Experts of a small language model: a softmax router.
Below are experts of layer 8 (counted from 0) of a mixture-of-experts language model. Rows are named router (the router's row for the expert), gate (a neuron's input weights, with its number), up (a neuron's input weights, with its number), down (a neuron's output weights, with its number) and show model dimensions 128-255. Each number is 200 + 20 x the weight over its row's rms, rounded and kept within 0 to 999.
Before each expert's rows: "comes before" lists some tokens at least twice as common just after its tokens as in all text. This comes from a sample of Wikipedia text that the model never trained on. Tokens count by the router's weight.

# expert 60
comes before: " the", " ", " a", " his", "n", "ight"
router,176,187,243,206,176,242,189,207,191,182,225,209,189,238,194,218,211,220,174,186,216,211,219,203,222,188,211,242,218,229,223,221,221,207,214,229,191,191,176,184,197,188,223,198,176,192,222,221,197,185,210,239,202,202,208,208,220,227,189,188,222,218,210,217,188,180,200,190,213,219,195,219,209,180,197,215,232,165,170,203,210,199,203,198,167,177,184,206,182,193,189,198,166,206,154,213,204,213,178,160,222,196,217,198,230,189,159,192,218,162,236,197,169,231,195,167,190,217,176,216,205,211,208,221,172,233,172,174
gate0,190,167,181,208,207,208,223,177,188,185,189,168,194,195,200,166,204,211,200,242,197,184,195,219,211,194,175,189,212,202,190,190,206,220,245,233,190,169,222,194,135,211,229,207,178,186,212,182,206,181,152,188,219,201,176,207,196,200,208,187,203,185,181,198,204,177,181,200,163,219,211,193,220,207,205,198,209,223,254,188,206,175,208,226,206,204,219,185,222,200,234,203,233,200,218,214,191,206,210,201,195,205,195,194,200,198,184,189,217,172,238,207,210,202,226,171,198,198,203,226,214,223,179,207,184,186,175,196
up0,218,224,222,180,179,201,206,179,211,224,191,244,148,210,210,156,217,183,180,210,212,200,202,197,181,216,170,205,219,187,205,193,221,169,195,174,218,183,183,211,205,219,188,193,189,210,175,198,230,185,215,208,214,228,231,198,214,203,217,207,206,199,221,217,202,216,238,205,189,181,157,194,178,216,203,168,191,202,207,214,169,237,175,185,189,169,207,208,189,178,166,210,203,188,175,205,204,207,185,178,180,218,182,212,207,216,201,180,228,202,191,210,169,205,166,189,163,216,214,199,177,207,220,192,229,191,192,240
down0,180,198,215,201,187,223,172,212,185,193,203,172,211,187,216,204,181,214,199,172,211,195,197,228,216,218,186,189,196,202,201,196,194,227,222,194,209,229,206,229,206,199,203,177,199,242,233,205,204,183,240,227,188,216,222,168,226,226,208,243,178,202,215,187,206,196,179,185,210,190,184,224,160,217,210,203,192,221,200,199,175,201,196,195,181,181,165,239,181,215,144,227,203,188,173,204,211,226,189,167,236,194,217,196,228,188,184,182,219,203,217,191,203,187,191,225,174,242,212,200,195,207,211,225,188,220,172,226

# expert 50
comes before: " the", " a", " be", " to", " his", " that"
router,246,196,224,186,210,228,210,207,177,174,210,192,216,201,209,173,191,190,188,177,191,177,210,225,211,202,197,167,234,178,198,209,208,205,185,228,193,193,216,200,183,193,210,197,208,222,196,228,203,174,201,240,206,197,236,219,202,214,187,195,205,170,195,207,236,177,157,185,250,210,185,191,229,183,179,232,223,201,221,178,175,226,224,207,231,213,180,188,207,212,234,200,236,241,207,206,196,192,190,189,176,173,177,218,184,180,227,174,194,236,170,187,198,196,214,204,176,230,183,200,171,206,218,223,188,152,199,197
gate0,196,175,211,170,245,202,218,191,219,177,185,188,180,214,166,204,219,197,202,171,210,207,176,192,207,180,193,197,213,218,176,225,197,168,220,190,228,173,211,190,204,205,211,183,175,205,185,204,219,186,182,158,188,168,249,223,160,231,190,216,175,194,200,222,202,180,194,189,210,189,198,212,188,191,214,182,175,168,216,187,213,199,213,201,191,198,209,202,215,190,151,232,201,191,245,189,179,226,167,205,200,192,226,238,196,219,204,194,175,199,203,197,223,213,190,179,167,215,217,206,197,203,194,192,216,195,185,162
up0,191,209,212,227,176,195,185,186,204,230,179,242,219,171,201,212,192,204,221,204,227,204,176,173,201,195,185,221,161,187,218,186,206,207,202,214,170,253,194,245,237,178,202,175,202,194,199,191,193,206,233,189,174,223,178,195,206,205,219,181,181,214,227,208,188,186,195,210,197,234,237,169,213,203,190,204,235,213,193,192,164,204,221,192,192,229,220,206,221,192,203,196,202,181,177,208,223,200,207,233,187,174,194,199,192,215,167,193,198,226,193,181,196,192,157,249,209,189,190,214,182,179,170,198,176,210,214,211
down0,213,198,227,214,249,205,179,200,196,177,244,176,186,209,194,216,198,216,191,200,195,205,221,216,196,188,192,182,183,213,173,194,183,217,183,185,226,219,194,183,223,217,194,220,174,177,242,205,203,225,191,227,182,176,202,209,165,197,177,240,188,222,178,213,216,198,210,224,167,214,221,231,184,189,189,183,164,200,198,211,192,188,157,234,239,228,208,207,208,218,195,202,146,216,191,231,175,202,182,178,224,192,217,187,220,228,217,160,222,207,221,211,233,182,180,173,196,212,206,212,183,180,184,183,188,182,233,185

# expert 57
comes before: " the", " a", " as", " to", "ly", " an"
router,183,227,186,223,197,205,214,215,208,184,182,160,212,243,171,203,187,186,224,191,221,208,193,213,189,196,234,191,225,223,190,228,216,212,164,166,178,207,229,210,173,182,177,159,206,198,202,199,229,187,208,218,185,187,178,247,230,220,237,202,191,210,191,182,216,208,187,212,197,180,208,209,171,189,206,205,214,192,206,182,211,202,209,230,239,223,212,194,237,222,207,190,197,203,202,229,195,175,161,199,178,197,193,241,163,202,173,172,219,195,208,204,205,188,205,156,192,194,181,202,172,185,220,199,158,215,200,174
gate0,167,200,196,210,205,203,163,180,181,225,217,189,183,222,244,227,210,230,195,190,185,214,177,229,226,226,189,214,177,194,207,179,215,205,235,203,150,187,225,235,194,172,205,204,201,179,203,207,200,236,219,198,199,192,217,230,229,178,252,229,202,222,181,189,203,173,234,211,166,193,184,233,211,190,185,212,227,230,173,188,221,213,173,173,172,175,240,201,196,190,214,173,193,195,219,221,162,221,187,219,196,184,203,213,181,206,226,190,204,207,206,215,174,220,187,202,173,150,225,193,196,199,210,225,200,179,225,197
up0,182,245,233,203,189,229,226,195,185,205,202,155,201,192,218,205,228,187,195,217,203,203,217,176,207,177,187,187,223,214,169,200,173,201,241,197,230,188,230,182,249,196,228,197,236,203,197,202,186,222,222,181,179,218,149,196,206,197,189,184,232,199,233,201,231,199,235,236,224,209,209,183,173,198,210,196,188,216,208,146,187,231,235,214,200,167,223,176,204,202,159,231,212,192,206,158,210,230,210,178,208,201,198,190,178,182,204,187,194,224,206,209,202,220,202,172,198,191,211,216,182,216,196,171,195,204,206,204
down0,179,177,234,192,216,183,194,226,217,198,220,185,180,212,198,206,222,224,201,222,200,211,189,190,216,210,205,184,152,206,183,184,184,186,224,214,229,197,223,220,233,193,220,188,199,213,211,203,229,238,186,218,194,181,162,203,177,220,182,187,180,222,213,176,175,187,177,216,178,207,184,247,223,187,175,235,169,211,173,197,183,248,187,191,205,181,222,206,189,187,192,186,213,196,236,192,215,208,179,184,252,186,200,194,207,200,210,227,210,183,192,212,207,212,220,210,223,179,208,200,214,185,208,188,194,210,194,189

# expert 62
comes before: " the", " a", " been", " an", " not", " his"
router,208,189,221,203,183,204,231,219,225,165,187,164,191,214,185,195,225,200,173,190,214,204,192,183,161,185,227,204,216,206,207,194,184,207,215,203,168,219,194,181,166,175,208,179,189,186,193,187,216,207,146,225,185,177,233,227,245,225,204,204,240,180,242,209,239,233,186,188,208,199,198,207,170,189,161,214,202,210,213,176,191,204,182,231,195,191,167,184,213,230,190,179,169,201,193,196,211,175,190,174,203,196,178,214,182,157,234,202,191,227,207,185,201,218,188,194,185,188,212,196,174,191,229,171,169,214,200,209
gate0,218,203,197,192,219,185,187,207,174,172,202,215,170,220,156,224,218,196,161,221,201,207,181,182,178,197,194,185,179,200,185,195,209,179,192,172,184,241,206,205,196,162,173,232,191,171,185,203,209,209,218,202,230,191,213,206,186,203,213,188,219,180,177,178,201,196,183,190,161,229,193,206,230,214,217,206,196,209,210,197,215,217,194,234,203,171,211,229,203,198,182,203,214,217,171,196,204,184,204,214,202,236,182,200,229,203,185,190,226,219,152,192,194,191,211,198,223,232,218,206,197,170,224,195,184,193,216,174
up0,168,193,211,196,190,192,241,170,196,204,226,207,192,184,182,180,233,234,229,189,205,211,209,206,214,204,186,165,228,216,212,211,211,216,179,196,246,160,223,193,188,191,223,185,250,221,201,187,180,181,204,222,174,213,191,193,207,220,195,235,213,215,197,187,170,189,168,211,182,198,221,243,198,201,217,187,188,238,175,191,206,181,188,184,205,174,175,175,186,185,208,204,144,164,190,167,166,220,240,182,193,210,229,199,212,200,181,217,197,194,194,175,217,199,208,184,199,230,206,193,218,234,231,216,224,174,216,217
down0,193,212,233,207,229,181,200,206,166,203,189,175,218,228,178,212,182,234,221,189,219,214,206,207,219,201,178,191,193,176,146,186,181,203,201,207,215,204,203,210,150,179,212,183,169,191,205,226,196,192,224,201,259,216,210,180,216,245,206,200,192,207,221,208,222,197,194,211,183,173,199,221,209,209,198,220,196,210,200,224,213,192,209,196,196,197,198,217,205,190,185,221,218,184,214,226,222,232,233,178,220,205,189,175,210,236,190,211,191,185,208,195,183,210,224,210,192,182,216,232,139,234,173,213,186,184,208,168

# expert 30
comes before: "\n", " The", " (", " —;", " is", " \""
router,180,155,193,240,194,159,184,204,226,202,160,218,194,174,219,193,181,196,162,218,181,176,207,205,226,206,217,211,208,231,208,211,185,226,200,182,194,213,179,224,172,185,187,164,196,202,211,211,184,235,212,200,183,205,187,174,176,224,187,216,199,183,174,232,178,211,204,181,184,221,213,179,182,192,212,167,182,173,226,218,185,213,228,203,189,216,182,192,228,192,205,170,157,199,184,182,234,219,227,180,176,209,237,201,198,217,225,201,211,200,228,229,230,225,193,202,163,210,246,168,224,193,198,203,177,192,192,237
gate0,226,212,174,211,233,195,211,211,193,209,191,232,226,212,191,205,217,204,189,237,189,195,206,201,196,205,194,190,222,181,194,220,200,222,213,200,172,187,202,186,208,186,232,217,190,210,184,185,249,199,201,171,214,204,182,195,209,221,234,219,208,177,174,167,211,215,196,175,170,184,232,188,197,167,187,192,154,215,195,208,228,173,209,181,181,191,228,183,209,175,222,212,212,197,208,226,199,229,176,191,123,209,190,189,199,202,213,227,203,151,161,224,232,211,212,185,169,165,238,181,203,188,202,174,201,210,220,152
up0,179,209,188,173,203,194,199,212,236,187,191,194,207,227,190,216,194,209,209,205,198,213,213,217,209,213,216,249,176,189,178,192,211,191,187,166,203,193,207,206,207,203,195,167,193,174,211,200,207,205,195,185,168,205,208,211,189,171,164,191,223,164,201,166,200,211,174,224,219,174,200,224,238,213,183,201,214,191,232,219,162,200,226,197,202,201,204,220,169,231,202,231,198,172,176,165,200,164,214,243,239,190,225,207,220,197,212,183,172,191,198,192,173,237,199,232,233,176,196,188,204,205,231,223,205,183,209,251
down0,227,218,200,201,222,206,195,181,196,192,200,217,211,194,187,194,197,204,187,185,182,220,193,188,209,196,152,178,250,155,207,199,176,199,205,185,177,187,190,169,195,204,220,203,240,199,207,181,207,170,209,217,214,203,186,194,185,162,182,208,204,163,212,197,170,229,208,216,178,209,178,177,202,204,217,185,178,202,215,206,221,206,175,181,189,209,149,187,224,227,188,207,171,214,221,183,202,203,182,187,205,236,213,209,175,205,181,210,182,214,200,200,219,161,173,199,196,160,219,179,233,245,170,197,206,193,201,203

# expert 24
comes before: "\n", " The", " He", " In", " It", " This"
router,213,202,226,227,217,209,163,190,194,180,164,197,235,171,171,208,195,182,169,193,201,239,177,209,186,217,189,193,204,180,215,205,213,228,199,233,185,193,203,225,200,206,188,216,222,213,173,218,168,174,195,192,202,188,169,188,156,207,188,211,208,159,175,192,179,197,217,183,203,208,184,166,201,171,217,194,186,232,165,198,251,199,224,225,226,212,210,223,194,202,184,206,168,187,218,196,193,199,217,203,164,212,205,204,214,218,187,237,173,174,184,196,192,212,210,220,177,185,206,198,218,224,209,194,202,188,159,208
gate0,185,216,256,221,230,230,192,226,196,176,199,211,191,188,207,167,236,183,219,201,178,247,232,228,205,195,200,203,205,220,184,197,202,203,209,208,178,211,221,160,154,204,198,198,245,219,175,197,202,174,164,203,198,181,225,177,211,230,182,224,197,217,206,169,200,208,193,226,258,217,237,158,206,193,232,196,202,221,190,187,199,221,218,225,227,225,186,216,186,214,233,213,196,192,190,234,206,228,220,203,191,224,199,208,187,182,200,193,175,204,204,224,183,204,242,199,203,177,202,211,198,197,212,210,198,187,224,185
up0,227,229,168,176,180,158,208,191,192,231,186,202,205,203,191,184,181,227,213,185,231,189,214,194,224,183,203,170,215,211,204,208,211,213,205,214,235,191,194,226,233,201,203,196,221,190,211,197,204,193,226,216,179,200,178,224,193,187,198,195,250,215,155,198,214,220,236,183,177,208,204,199,196,191,185,212,228,204,195,192,223,194,164,176,207,200,178,209,203,204,200,165,212,207,186,163,223,207,215,188,221,196,233,248,208,217,167,216,188,150,234,192,242,207,199,205,197,225,194,196,154,216,206,241,199,213,204,190
down0,180,198,226,178,186,212,205,191,181,212,210,190,192,193,186,201,182,188,199,206,204,210,175,199,188,178,214,202,199,207,171,173,202,214,174,176,196,225,223,224,181,212,204,222,224,189,182,199,205,218,174,222,163,207,196,200,194,227,224,206,218,150,212,167,200,211,160,166,188,207,192,175,186,214,197,216,203,204,216,224,200,199,196,208,201,237,207,213,155,228,189,200,207,193,172,187,220,223,198,212,212,237,173,191,175,169,145,201,210,191,190,215,178,175,206,190,190,227,209,205,211,209,219,215,190,202,172,205